config = dict(
    n_layer=10,
    d_model=128,
    n_experts=24,
    experts_per_token=4,
    d_expert=64,
    d_shared_expert=64,
    activation='swiglu',
    moe_layers=[2, 3, 4, 5, 6, 7, 8, 9],
    router_score='softmax',
    normalize_top_k=True,
    routed_scale=1.0,
    balance_loss=0.007,
    balance_bias=False,
    router_noise=0.3,
    router_cosine_scale=20.0,
    init_std_router=0.0368,
    lr_router=0.000916,
    n_head=4,
    n_kv_head=1,
    head_dim=32,
    vocab_size=2048,
    norm='rmsnorm',
    norm_place='pre',
    norm_eps=1e-05,
    positions='rope',
    rope_base=10000.0,
    rope_fraction=1.0,
    qk_norm=True,
    attn_scale=0.177,
    tie_embeddings=False,
    parallel_block=True,
    init='normal',
    init_std_qkv=0.0424,
    init_std_o=0.0527,
    init_std_up=0.0607,
    init_std_down=0.0607,
    optimizer='muon_variant',
    lr=0.00599,
    beta1=0.95,
    weight_decay=0.0,
    lr_head=0.00648,
    warmup_steps=50,
    schedule='wsd',
    decay_fraction=1.0,
    decay_shape='sqrt',
    final_lr_fraction=0.0,
    batch_tokens=[16384, 32768, 49152],
    seq_len=768,
    doc_mask=True,
    train_tokens=218000000,
    steps=7423,
    dataset='wikipedia_en',
)
Below are experts of layer 3 (counted from 0) of a mixture-of-experts language model. Rows are named router (the router's row for the expert), gate (a neuron's input weights, with its number), up (a neuron's input weights, with its number), down (a neuron's output weights, with its number) and show model dimensions 0-127. Each number is 128 + 32 x the weight over its row's rms, rounded and kept within 0 to 255. Numbers have three digits each.
Before each expert's rows: "mostly gets" lists some tokens that are sent to it at least half of the time. This comes from a sample of Wikipedia text that the model never trained on.

# expert 23
mostly gets: " and", " of", " to", " in", " from", " by"
router:111118151121135134136089141176165131139089089066113159186161129136093132166068165107069126092102162125082077141092139127115138128139146162141089169148142096196113167098109166155133162085124139078113100182117100119114082087148132101167108144137126151135206184165143123124152134155158148140169139126106042125092139154204154119104127134140135162032129154128127140170196105114125173086102
gate3:105166162093125155121118136186134150105130135153086157107111155171115077076115101102154155117129020248148122135132125139103123104182106101101195105122144128111162048115109142113122110096169104144187187168168098178113157152124176155156124153160081104127152085175129110124140147156106143129169135077160120116118174147128130085142129153142174123118119131144180159168125119114106120058139
up3:105156111129135103141176127182145142141060137140061128071130159038085060086134167116158157088182141123151143103089132085156107160088084107090134087128141160108117157142109097097120193146154140164119081120159068159135082066081075105120171149108094112173087151118128104156142127146105142140097081111117138120107092098122163150079128145138124076182078138117139121155126114152110113085196
down3:131117129121137161143145098085136141134136152158123125167115112120173149136102163132107103131149092124178096113167141064131164140183126128114084194059139120159094130124178169208134159185116078102087139173155141098159113145171164168073133130096156152178055105097068145127070099120152144158195091156160108156152132159051142140173111122136090126139093127110099127062137168091168120139097

# expert 11
mostly gets: "o", "ite", "ice", "ip", "ine", "z"
router:163129170134073117085111143131076101114107087139119142141169040112146096244177153141081123130122145104120117124106178129117152170122106128149121168132116164153161100122096084063166081178105127138127169193118120100102154133108126182138116179165142090124100160061092134147154145155132128154056094094089144109108200135138134110158162117147080103155107072111094101118139125130127150125185
gate3:144146120186101155120219178141080151199100120133105150118162137153126112168147090180138135137118118118122101153150111086174139146109115156087108142156039129109123115121112059137069170199121169106126134186179066091138151117153138141146124159147181122108079079105190127102110126148110132088048132106082165132111108131150134164137142132074149120076126121124080123178120126127084097167123
up3:112118133115139076049150142179077193158141126102105166139133118103127155118127113134143086131072102095142116170117080103073114092088074080141143137067106147101157066098106120111113113171093154143105180098132084095075153099187195137142067167172162090137142098155117091162099134184138125106163124087149130124129138154173118189103147035134117105084100116137113125105127121106096098126143
down3:106104108075182124119124091111102173131208132150124130142147127136109128108135118146126109103163134170092170119130129190113113143126171117122182130111180118144150175144065162127110055116139113148106130080114187115135130093047105097186153063120108102155175131127174119152132122146138229147188102169127056092185119156110143169096151128105116109151105135139152128113101096055188118114135

# expert 19
mostly gets: "or", "ist", "ord", "ctor", "uc", "ide"
router:085166150110085125114108154083118126200092117080167086134135106156113145150097153058102189111133115073130143100162131153091091116152134096126115111076150091150180117178160169118210149123147122108111122160125144042097128124137126123187129127170125120139083166110104082115089149151122133169082107125129109150196140155113131119153020100072094129082127106082133110136141086176115150156131
gate0:146087200113160157126162149135130167141062092095143140107103169119119154141139181095117190132110114134119142135147131112084117135106092080158144152105112126137118113133108104140149104142126115146139127088127097121155092138171154068155146133148155079110141148149160093096162116134134126074177163130133109122152182090099121053024130132200102069047113172101194100143089165133199121139073
up0:074110153085100093145063126158136170136110107113178137081153136166123093139114149134147110123103158175146149199105086149122123073159114142146159123153097137113132147139161072152118112198099155125174073176143078134129140090194140107114189171147132144116077167198173063136087116110156124135132119144168117133138148082112132153156089129169141176142082119122103224081147150141100179153123
down0:150103137117151143145174191079090128127157128103136123185134139135130130140166100136105140158074107139141179163118128148176127170116088127136088117050177131160158078179123177120175100120116093138108075102124115193140158126090139149168134136110108131117132025080089135159091144137139164122123154102101125122184186082177149152152147055083092092127154156077126102154072136127089144100073

# expert 9
mostly gets: " first", " ind", " act", " inter", " pr", "ass"
router:123113185138148145142121117145119129151091080154125146133085174164060159118109193135113088096159119117110192076134146137045097161113109184084139090101137140107140121102094150060126116087156130160085124137135096143112155124118095105137133152139140159137153065150083128090084121143084135069090206186101170116087109100167089156180171185114155098139117150173196151097104123120127090136141
gate0:142099112116170105070161154141156184145178121178124155122160138045091141083051152120116125112187157141100097103146109148101135164114135105108130067172135186121146076138091169160101146137175112150114140115125127189115119137182141068098145097032136086099153117125128122123099137112214130087120097112108171122100132152112110136121158145140167058142145148185151174063118130115147118102122
up0:084106121135070132129118166114158154162148149143051165150074212150110073122119115095091115110150130101075109112118162070138152094133094093087169162118191082119068115162134145158121148129195140159168154163143156157142147129159139093135114130133167099139103163113141121176095131082147130164149168117136087131121061136073139126140051193136065100152162104126130138169130093099142116145195
down0:221141156175170099100123125161103118077113121151128099153158126129104174203181063164132182108166106126170156115107102156098113167119135136101073120166169156128121135077106086057103098150111082103129075116107096092148122139113146168148142116147102134159129130137154143129130157096113077073129084128132162092143168115180131057136195095091085087139152113142155133114094139135097165049140

# expert 15
mostly gets: " ", " (", " s", " Z", " al", " o"
router:114121106201129134163130092143136129123135136160154109168108181135143090156174145119182108166166140132166123134124138117132118166006144112179147096153139123161120159103159043115087109133142132162134056136096168103196102102073109111097153102143111097150122106151145103150110136176120160120113097129162144154130166082088192108152130100085069158169103058116134163116092162122129144166190
gate8:081125125133122139154146117081148173075082087172128140135095055179121173110138168112137086132112148186179142156180180101101098151159142113129178094143213093184113121132183173098192099130135143107145136175152146174138143181109137089137175126114093159137118129069179068134149088120122151175090128136094080182133090099116115092111115143086107128132104126144117189149097181105133127129121
up8:099142159166168146132143079110142168065103092162098098109083160029111120131152133100104100127151157080178102145114133107073132099152142116094132128154115119163101121161162196186139147075089142073119108141095101163167131142089120066155098180074096133111109110120144097119110123128138090160155176141129064099149124158122061126058127123140163144073083116095097177152083139166118126154160
down8:178125194129141105130113120107113100112148095102066134132162118100128102124111104165093135167129099146153176057153109132159143126148142121153071093127176094156182121104083074156111107185124063107099101084159136092065149163123162068119078142079181128126097105131090120136111120116099135082064124054173102120159122112096158129161088129095167149080125155159162167112147051091106096130113

# expert 2
mostly gets: "per", " ar", "ar", "ter", " Car", " Mar"
router:134103125097075132114064107103148128099162127121114140126135120160129095154133138130118102150112132107129158145148066226162094083141188179115179148139118113158121123186169174146112137192119164156106138110178138187139120088165153178053152154074104154154130102138136183170170133141146129176049123124132138172116175091116130119142137095161117123190101091141164107147143087120104212116101
gate0:149079148157104139098101109122119091131086069179136138106153110105148068103140138054147134156065103075129156177122155168162077098080157115102158152077130135124177129135159149116126121149113233191104105102108137118101129119148103093123102163146120161138126123073149163156172134116100081119134140090099092118078138128117152128098126119183133099108189206124072098109109071191142087117139
up0:155103159200139122139088165166166123158144096124156120166105184067114158120103164159071229125084084104125144147180154069089149139114154169117166156093128115153122115136115119111191158138155139121126130167164108148104146153110104117136110100127163172112136181130114148135142099123169132159134193160170090158115108136085066186087142153178169130169088161169099082109140140113074078166114
down0:114144123131152133151113113154037129069153101111114134185212145135147115104160112100114105162156137110165095117111157130148121125087164074101134111150148119176116113168129150091112154090111120144149094079165158063082159075076190123131137136159074141175131092148174150051107122067139158109129075176144061114103097104119132061124148096103120107096155134121171103144126138155112170059115

# expert 4
mostly gets: " to", " from", "l", " had", " but", "b"
router:069108133111158159092144096160121128132098130147165164093083148160154073094120106091124097141130116109178150135093134099113118131086119142116067098109142203147102179153106150141088102074152111162099124150093069121115135192081085073133167176106039111221117145125193120119136108120119175131168150152153044113096161168115133129134102179174098130107097125102142146112132084133115123102112
gate0:084156156150159154153157115133156108138077117127104189175077175141109165121133172100143101170188039126184124124107134111110115151133090152101106108189136091131152137063084145084126137120202120106152125175137105131109116175090087083074132067121126126125124209133067064112124087148110157145155140161085100120119150138115056156119081127128116134191146116143118150094111109164101122131089
up0:157092129169137123100161162165122175161135173178106055120144137125087155135125162135147070100183162064163126140103163135129142135117055108141199142165154111122162138143106059184088119072179075136130166128060140120163130107178117149179119120134170102154171093097141136144128141167120100130111194121122146105119121100119114104165144179117068102097068131154119118136124149140078174160070
down0:107131109089096167090115111118067101086104106147140172122134149123116093131108058125112165120120131177059213131143094157146114087133147158136096102156114162109203079146108162099109141159089137130131119153187079091166112161122131134085213154106136106175097141143111146124133171127156137149111145131137070181139121160139140158097098111148119066174122178106171125131165030092146107092167

# expert 5
mostly gets: "|", "\n ", " =", " |", "|---|---|---|---", " sub"
router:114165130163131076142136117118159120126144121133125148116051130098103123132166113114111096180184077052181116154125181083095130149159069112117122112155105117092106169125098112171176193075133111117124056133075093182138122112133133101120120108104097175157166129156141102152108065087104134118210161128137110089154069169112059158132148128101095102118174147124113140142059113105148100173111
gate3:137183080137109152136063134150163069074108107069070142127124155196150157127114150174131112187111141083076151082170125160154145123088123137140126126138175133141141152172132131165112068167136093143165115112082163121153124103149177170113089218141136079122132054093148084112142158112105146110157082138154132127108131110137097124158135107154134160125123146152096060067163085116194139154163
up3:089137120142085099105146110144094157170173120125103141160205139080130097118122117104107084139107123088172092116106087155108165144114103103119124143158128181077161085129151141094115157172102110132177057085183155054064141126121064104127140114116126114168118079133103090075108155136106157147151135127109134159109119107137054122171052141069094095127131100092109099159152081120092070168172
down3:103134140111120080138132169084119086154112121096148165166107137098136183090112085157131132074154108113146143171152111147111133146133135110117199109161134099158123110166183143152191148119122139158129130145048168183116156099130131157152076120155081167093185162192194111139128151156120043176130123098156092059094130152093194098115151145123157198110174129159170163139151145097105141144150

# expert 18
mostly gets: "t", "ett", " sh", "iss", "itt", " ord"
router:176138075140141134112141162180126128078157166162152129115103162106113078101126137100174122183085186131119144085127117101154082109112095107160082156131083135098175130189136075160154166183139136144111080136144135105140132080122131056130104129108113049114137074057171094126146128112113120136178103167107157138180174161114108153081099069147111084128170185106109147115107092138136055123147
gate0:169075130127138071117104147152159153085141126167167121130080117071129053113165135109069150170109095154086133103078137080097073126085139164110135149151144152147129121164155114103133135190139163126115040115118147080181085150129098131127138108136133167175127143139078126178131068109139156171123206165105157086127131116115117074151187071139079081163108128131144140146171145129117078093097
up0:115117118125119143130055142124148131074116150095096165154128128105130120153155098119141200170137151121169174144070067161108154154066120142175163099194184121114114134113113102154113130093099123135131154146171156171147092123102167217120119080135079078107076121181128178132140042118168099121165110115195091108155119089164116133088114119110106077200122117126147105110109103160141159127092
down0:179179130187104124168142091068088125208157139118142118171131092108111154093109130122139060118150164113142094138129143136120111177132142085101100103119174076134086117150122171176160109190145116116171170088130080107067165114138161131102146173142104140119091129123180170117125151115153083130112107166121112143109088126155078163194126251152157114146101119137112082155158125156153096139098

# expert 16
mostly gets: "ire", "ctor", " University", "stru", "cess", "pe"
router:123072154183171150124119120134114119114087116157148099062125152175132151140178152113150061143137210118144166133104109147192157122114139117156149140106133091116131146090083161123090135151059084141120140061153091111112133157152114096188146156174148089077060087099193160080154180126139112116130159108119174139155142101169093142110065092113146121138163103186130130083134131119096091140189
gate3:109121092156126097132208104143138112153125126143112117094151149104103153156114137070126095160113177143108147137123110133192090137118164140229072145157116157111160126092075137082201082151117152088081106108150104149189100094168073088151110095132091105187133130099197166123123146144140117123113154109126126150115150123168164139191118172102106063087098117151113172089059090109155153142130
up3:068098121064172175140112171081158111113117148082109141083091133061075115117150123143098110139172076130141147130104165078206129107124159153189134111124112122146130095074144120149079080134159147169163123137128106141112095149037152158137141110088182145198134179189075184114159109129117088127119121125164172150132093122135163097172106099139152181157133106111179119104110122165111108115120
down3:166130176155119122113154103145124138107149126145112093132156132141145082162070095109174114118118101103146162144141120180079130151121127128084092143129222124098087225168134156123106149100107116129073165119142133103099125080125129062095055167123080092101121080106121066157174138133164144155144114078163108103147210155094104142085160104119143078102126133124090102140202122076149168111128

# expert 10
mostly gets: " University", "son", " season", "ement", " year", " film"
router:141120070127125154085101145147179122118149130133126102168128132056153120144146157154106109124117163128088113125151117171203177112094144102143084069135082163138104158144139122125087080161111162168111119077136197100078076165160113147095060151144162088186098156128104168145103158153145111167100157169107158130194111068123094179174058123141077104154148084156119148109170089128147130143104
gate0:102122072098141113150053135127124059101139122105072127161130159116105128093120148131122124171120111119133065118129138157149122187143171132177133125139125138095153077057109092109132079118038133079130160144069127134088147117171100047100171128108141087133118116188084123075116165161113133084148171105135101087071126151132127103087132097157057104116112123086153154144144093156197156137155
up0:129109135125169099130141109137160089157133150104103137191124123166093069141086124109111216090146124113157071082114047080136137116149095135160099173127131199101144065102169136185107129138111117148130100146115063120137106133127140128133119136137128142163116060089191112221145089144170161106120134135084089114127098178104158044136142130141101139159130143087089101148155178120125075100127
down0:120150078063130076135074066084150087098126139134053162108148144151144206101105170121097169135139090153147071108150127163108092174125154124127088149118137120083171093084094096083083076126098159087106130139086088125090084094132100095076089121098151121124113131144116115142133169175121117111146181112152122126129124115154123085099114084121113176100190115092121117122181132102219122144178

# expert 7
mostly gets: "C", "M", "S", " J", "B", " N"
router:133123080133105143181115138119121145065165143144179130127130077120184116123076141163155142201141212111133082137111112117073153150113129113155156123157114103205098164143081127150096127174106142107167081102132187092126155071103092141154127103135125114113140130109182113143136066103100168108124110100090155118174161132090122168126090053155179103122101092110112167108168134094139155216162
gate3:147106111116093172116073121153139138116132057113122159195179109143103130142135094166081153128098139036126108129109155145163194183089119157123138169080106130108164174119089161151065163155089186127093115166141113095105125148142131155134099129118106098116185146151152115119144129205169102146082073106103060132122128146121181145132094107157134126146064115133116180157177096147141172187103
up3:067165165130106120139094138153169143160147103061159138164182144155148096154027075106089174073088154129115128108089124182126093104123101106134170123113135148109096189148157105093097141135150150119122126114133108121120056156154161162093045189133158127123166164100133115124188124112147125154095095138127177079122138129163150112110129061079149152075137116113084152157190146147121138175119
down3:121126151085137139179154146069134157202178127148117076104063118104086093110152168151117123129147134145172158142131115120128044062115129129192106137143120108152066181110145123056124104133100085093137155182131144108137168138142124156140130101153137151119058088202101107131108118092122144146183147108114184130147067153132081131138141147112066089178151156093147076094093101152094133158115

# expert 21
mostly gets: "-", "|", " f", " w", " Mar", " F"
router:087090088139143164125095154087123139064184116104113109163200093145112191120123113107138163134130077153081151066063095093124098179135109099129127151178127168120112094121174096120103114165112169112131139128164134146094117076140126150122125112149110133050140079202143079079109102114125124089130091135068071133137146116091105095152168064093097148131122168108122145172113205102119113120089
gate0:158103138070211192144087116090109165075135119110158072134124102086130147144119069116134153107119125148137163161093128114106142131141126131171100064171147138120126123143147195147060109172141171105117137074126176143153153097117154197110122149089078114074166097143093133137149123124171087081137158157132148126112135130099068087099159115164112177137031164136117172112122175128160163090110
up0:109050159126095079077170134162119116186187086165122091090172152140089124082156101103149039167126103118157165125186132109149080133122098154045135149026150144152135119112102115131144139124123113122146100135142157151127162163183105129123149126153124160120146120166110132164189128124158147124057147093109133130114103134130177152164172110103137141150135108164098119078045130114078102106149
down0:136164101101205168158132159074157177083126164102155177160111141135168132095127081085131147103088080163135145129070070107138120139149103086161138088149105125101097100118123159137093160101124179046108138097177131162123168104106152124131141142086043154086134115117125089102121157162177123097170196123176147130143168100158071128101106095143120116144104169130132104179145182143189128118163

# expert 3
mostly gets: ":", ";", " |", "e,", "os", " /"
router:054112091128126103130095065115177131150065126100139148148106139135123067160130102116160157134153122095163092132114167168110147135144149193118149142120105103135104126090161197154106163092065120108114218123060100145151121116139107118194164153097081094123148094137073141146092157104140160168079114168140122104097133163106088108145063154127112105166111096071114146195126183111120148075137
gate3:152087104096082198097119130130144098170160151087098085177139145103120102164106155160100125121155123176167160104082116083084100158159086158123153128073155175081080076130118166071102129145147130132162106108152109103130143115184134102119132150139172124152137089086144184129137130072087181157154101173064164202186137183103093079077102092144112164114151143113117148149113133143169119151091
up3:159111205082078152051156186121139140141128122102170111143124213142125120132136049071095133151142138092188131142162131102139107066159117108135134154159087085122165109079071182093124151170133038116110085097117096173104183122141157105126101125127119114137104112131134138157168189093147123133149097125105117128143129152131134128161151161098129162125202093097141087149094113154111076166106
down3:049160106111130117008156113129147088161164135094199128163157124096185123161149071094163141165134143099116141147158110123112125100162124097135092135140102158120170159115133152169153139218149126138132102105098118094101111154172124097108079114147140128128123131132101153163103126055118168127088145102124122082156136159095159132096152187112141127156155130155148097088068162150134144235119

# expert 14
mostly gets: "3", "6", "1", "8", "4", "5"
router:102078212099094098163119138153147179093130131127155116131132121152103122081078126141129148085126079134141124178124174089012111114141112077083148128153083091096138116115068118141095156084121097109125115135190118143150180140051154143157093182111125139108129167131071124139131159080108157092102121125133124095134141184130172081105068122165157160160140144087167114130166140179154119155092
gate39:103104173086065114125145186126121101117108123098133135127142141140112092137145186194118156098130146128058169101183200105083073123101065088117149183103104127121153158146078172090144128153156152117136111165164157124131128114106151170186192164117105110132157166138138126157123088139079153144102122169100122152124084115047147116129140158159195199063127161095143156155144117094152164146130
up39:150161123190133149143113082124098117154137118149146117135088122166114158116141118119141080145170155140102086081131133148107140119101094167180081152054140089173096139134147034092123146102154153082155076159169136082119125119135073135090136132182171175152192092118090105113132124149164125153072095098093078137154153058128164140163185173113091106167113075162117193106127111119142144106174
down39:119123158079110081160130157099086160083141152127123131119150150196135106144148146146167159150092122157158150116179147088178133161161106139153208142115075119132169175124138139164097132163103124122209210127141135186151132148049104092161120105131073079122112148169157137117156129165138151185122124129179072161108126124078117101105098093145139143110120138141164170108127125128159039072088

# expert 8
mostly gets: ",", "ing", "e,", "s,", "a,", "age"
router:126102127155142133160100151091163168095142170165088119212145136112162132176142111137139125081133173151088115122154180124117164076112053162159127137116185130114068164036141056153095107142110136061129129120122164150161156126155117132147105063103141108046099162132100141089175118075139103107121092163159126090180113117135164131123136100153119142141144125175126100103127186084142147109184
gate0:137081129135153095147132114111082164150108125109168071092156120135125145134158121165124121126152088125181096132100107156105150119126097094059128173166076156118145119181137143112106166092177109086115127141153059120134112128126120150082164150116077167140145138103019136137068129172137138129103177174105122127070155155066144085172086135151126090174131080120103138160113138169096019132138
up0:143072171120112097180083092149127136156062143178151158076112160096162141107116095126158167105115111129107091137103181156102123054162109163072066123147096121093123119131150137068141111147119127147164098124154150131131136087117075132076081170155058139165093138160112178101115175122060169102146109088093116186156120166161131109162117122049153112147181126118113146149192141129131160156116
down0:149080132143100095110068086143141126162105145156174152098177102064185148124140109127087132210134165152131129102090083160101064108189125141112108112174156142141138090194165127078173101171103097111116103084177133148139108110124097153106097139105070127181134129119139145095082159136110147153091101107072109177166144156172144130163120120102115067115170135121171155202155113070157155133138

# expert 17
mostly gets: " 3", " 5", " 2", " 7", " 6", " 4"
router:098150146152085100139095115170132108175111140131140098120125111070161173142179126106150121127150174191082037107093109112195108097149134062138124113177125170121156092089165126113079122099139169127145109105153205116133096108121091116076078152148084098138103116123151168115095129135110144105142190125172163107131121105084158127153121173100128091199154124140144129109132138100123220137205
gate3:105170073171093093065091131125111139175150147143096095117118112104124171150170090112178114173163149181140143113139198166122134066110114156172065113152150112125100146046103099096075152085131177141127100134134138107199145131085093097154158083148076080165124157143103101174076119124114107151126135169185105149086120044126147094147101127121133119152163096148128158121137161093095155131151
up3:164127151178149145127132147120080168147110130178136108097181101168093156143143123144130111188149194144156079160072148098083112126183082162175083147155121121096136133128133093103107142130148092101154098148095114142208076141131174088099108145145124063135066086130158075127069128133138123151139152163087098154142127133097126084118117153158128108114083120145138170170206204175137081130080
down3:077159090104107120112123097122152110110068111118193152140116153112128151177156082109173212117103112078123183078129127130156177135125156118100162136135131164149133122076134133149153169110140150192119156174156144145101187063155068147165201108122134089085160196103113175167155136125093087078162157114184117134102124135117189129106127096123129160153190094143164096104164111086117119140132

# expert 0
mostly gets: " M", " B", " P", " C", " p", "p"
router:174138131132174066185126129127105071146097138098130094081121120080125151101156065145152151129162153159122141110133128105178119165135131101149124133173131120113140092173127075073150122162156128124114188166155166067106178056159155142093114122129137089106156136136150090161119184114135144150158124167148175112173127118128219173063118151112117194122148148105107147053138167130159053151147
gate55:123168141101181161154139136097120155171037148104108107098130129160122123172106080142120112149184147143130096087094115158163095085079123150112127181143125126147117116101125128079082119137113077185124144091114121182118093137180159080136088134179141139085114165096089132101058094218128109159115115164072192131124123145163109122152179072117126193124130151143159116063112133157092088143138
up55:159115079148120144148091101120139159122141128146041051051125110089125149150097171128099146053149097115173129182107131166145203127144138128100118130178145137106116114105104129094104113142080132079101141124144103153184103106131086114141143170136161163089097116137070143118082030117123154110147095112126117076127137054157170143144066085112152054133136146103162166119117118106091135111127
down55:093130097109156120078121165141173168146088154129095118131104126158098134183125090138106090089100105140100144106133111118168097114097137165153136166108158112158128147167111120112055189097131095140129111117136090204094147150175130102089101141174111115121107119108180224162098137162147087158131061160095184155134098191118110101135132161147104191132135150189180083068087120109117125189100

# expert 12
mostly gets: " a", " A", " he", " an", " st", "id"
router:130151125113117130117145138129161113154077128114116151165189115097095165172092108174142110127133123084188192102118111142168149098084173151150181156136094184140108112109130145145104130102187184171081082113119053107093061181161119200111153118193130124141126175132113122155194130138185108134152138097076115142110065169178162125164144141090124138155145091142160142141157132112056145131148
gate3:118178122125101107124148106099119106109136111169102067197130150108142170179169149161175120088109098151101148179153169070161122140129148092127122103082119126172069119150091163155117082118167167157146114131137165169167134127167150186115175083157141127172124165091084075131152155092111106159144131123107113119089090082079200070172152163148163156126121160198180127137159152136092174156098
up3:200156112124154139164098088104178144118100100104141137123126096141154130180140104168108121114123126111090147172176118144126136164123118138143129154163143207173136212138156063090111147138060134140163182159143137114107133144164126160158090099153142125101112182200110161152054110063150163091081116103136108094116128037145171091168145169079115076154133090153098135125108161119106111130102
down3:133086195091104108125120102124140084088091070117126142103116096128114152120129142132115095126066142078093101127120161149129101068144134137116133100061164116136119094123128147151083089128143162119119147186156095165091092102131085152114148129118095095130151138110109035059165159197121101138145104092114120078092129184130144094118183137150158196061185184155081125128145121153134130151207

# expert 1
mostly gets: " qu", " def", " rel", " pre", " am", " gu"
router:103160158113146133085138114130108201160069119107178109116173118111120162136065124116091169159127081022135131123122097129096148127152141150120153083155095111111099131120070120147150237105156111128121135168116107103211109147089113127098145117120120157076165201175106130102089096099150112156117110128059078143133112145151155079089132114145124107123119124088181168157143131167166116113086
gate0:071147131077174216163106108167169176088153151099092099075107109162093128154088107131117156151133154121111165119078137125085112146146122158152147113099162179099132165116067140152085185134112122131094118122146065089128094177147141129134137149102134142111118119144053110149121151095130158102118093090135081160164148109133201116103189176122105078075077114096199194098117120121157127151122
up0:140102121096142152135174103099118132130159142106105129155086137126145103166098170101203102125156060194124151130185122147104080120137121206083121162107114097126063071103188115105181108129119186115166155176133108139116129096181125090145126073128079122144106102101125119096148130108131146082123195144135114096074162098067091072106092178140140161126162044161153122129154165129113152129133
down0:127132181161096176121108116161054093171122128085206160125160095118125112180136091140100164118132133179135152112102122154158191165157134073093125109114156064131134138113113075152121152149116097128135099152126191096151111134131089179120140124115165107124105143074113179137084106143147152140143151157128166089173080164151174177164098129181085152120124234095135121116149106049143113150109

# expert 13
mostly gets: " a", " the", " m", "The", " his", " The"
router:123166141089143092194142122118157142135133125077098134120114102133133080065105079181102099114154096153151173046164123151107132122187164207088210145134141156117091085142146146082101120150085152073120175147091092147144165209113152154097148135115189152133129128143102161126168127141126107176137151084157148124082136112128122133151185184159114135149160179124108132107071166154101121092120
gate3:160073113146186119137159091086139127073107161086136097081113169101167068080107140170093140106150120172069166152131136149161122087194198102089118131151139108158098142160089188107129072122115089120091083081112045083157093159091114143119118145145140152102147134132142225116180158096109114119128082087137123103131132128132098105105124131119158111090130159125114088157144116138118064165168
up3:127141186101175072157094219132087204082151159121131110111077191112098155101072099152146127114097076134122145132154144153127095129198185132066147106158123096108093130130123156097137209094123134096110095121123116174134097120096140175100159089117122132094083162139157187143134158060148173151117097093123077182140146165147132121132137134161149130122108128130122155163149133122084114076178
down3:096066055122079160164174094137113156143170170085156168111172107124110092117114074069153124145108101162065117154156117124102166129101138158096143149101121127186102099141138137098128187108117133132135074175087177119146142120081144135159141153155091126184141139115155131174088134103183101120165098094160101099111153102191162189048089128111146112147072092122164143097145115097153133115067

# expert 20
mostly gets: ".", "s.", ").", "es.", " ==", "y."
router:193098136144106115148130119107087074125192160117109112068070119102136138120157127129145137109090111237130117140180167082213152114169152111154136144129130095134090104162134122148171053153079102091124171115129182196097151106088131151130095087093125128105107119109137149126139161159081140135088131119166128152137097110129122086098174135149181128186106169216124105128129153098125158105157
gate3:172108104141112108204189102066142182149099159127140160146109183113102110101127101137133100138161155135162163128086143074122157104177161076100131125070155116099101107164086106158222120094109140089118107103102125086163125137089115112127092120113128142091112211088088145110164133131033169146170168119116158084094174130118070115109118108135154156155117121108069100158133139135084160125149
up3:164111091152127113105180121142138115183137147079077084064151120149129123144143129128156135145088185149076130086072120100167176146096130135156146142093155137159158135161165142162138111126103181140153190169122189178157050114138151040147179166090093131120133095154112108148117114142146173107088079097160169127143129080144127074122123200135137120190133153150206115157133153113135135095128
down3:099122115063080171122099147146106126137115134177167127140155146136048108131112157179108154098151131057141170167102070139088121109128103141112142140142110149106093167142202116137113136124143089072147104087130135063134152142083141192134110082123189099123079103148145157142103149074104108087182191165105078074126054130112163177145106120159112138069116133131086114127110139115159064117143

# expert 6
mostly gets: " pro", " comp", " con", " ne", " De", " Le"
router:192134145063077150136158137156122097146055081117152143129191133221145124112114119126158141114130143112124168148122091154111074133152184127122158126112147140135120117120158099110150071191134138165115201111110099091101133159161124160119172157129114119150133110125088147138146126164180123088096156110169111214066123078116160139159204139070119198091148107154183104091124132131127087122115
gate0:114159147204121139164086105125112148098140135150111145081195120210091125083158101159116085162118113104179134158143128168124109152142085098107142179146149154143112191103085093124131172112158088152119144126156160174093094131144121129145115119054168121050119106136135159131057122086146132125167191112136092149103100155165189119141093183122075157175142145173104179159098132133147084148163
up0:086101095180132123073074145126099126109078146136128135158142096129135138180161111145141120131138119139123146132211097116093148178082098154126121159120113149147117155111163125159149103139054159124163104128192106123107098157171098130125067062147101080105059115143125129072090095117149130101145202171107111062111136082132079072108095160130125043137112050121094126154132127126159141094094
down0:098100099135130121168175071103101111153151131134163136094183119124147110159096053128132109139101113155112216089126121196118078151092097160157112123134141122102122146168116152144089107211135112093137106155162124161157093185179153136161134059159131105133076151158201163119105107101089182123084140057136112080113115118147122211124095115148109083170130129119093155140107121094111122080142

# expert 22
mostly gets: "==", "===", "s.", "\n", " =", "es."
router:164115147086116148124154153078104109195114163118069151113086132193140088114149123139161132096148142130126154116162143074143097111101151131138148139167133121137116057142176135089140088105139156149115138123132193192060135045083131169114090130117127194128139119105145104169187059109114085118129094053107151151124106180165080091156134138126132159132193074140153112097151152090082138106156
gate3:121098122064133119181125121127148065130138180126130123119134170145149123098063101137092170083113088107100095108161174179147165131121129171124134121144161124123178131184149115165118077192122111165093155164105116212121066109106133180107051105096099140102158140139053063060088161154142121133155116160126118166148106093104133121161120135118130118049122110174135137132120156161147079159161
up3:144120089160148211093129162100153103185157132110081132145161075103122111121143132132125100154128196114166097097153086119137144093041113141129139159118074147158144139060144146076098133177101085111094169101093153114068134099158108180077102166080151125124102126123111106191122126126111165077106122129143141092132161161070171142148095155186107109155117100154122085157141120120200161140188
down3:123128118123091068181086128157130148127074148169136098164113157143113158150133139081095197184103135080143163190095152100130124097142168134098130100141191106084106105157172116125128173124175085164164091032119102123162124100089164073141159159192108156172105151121121134115099140120158119126156115163150134097160105156111083180136157138143065100116135099103144190162096162151143068085120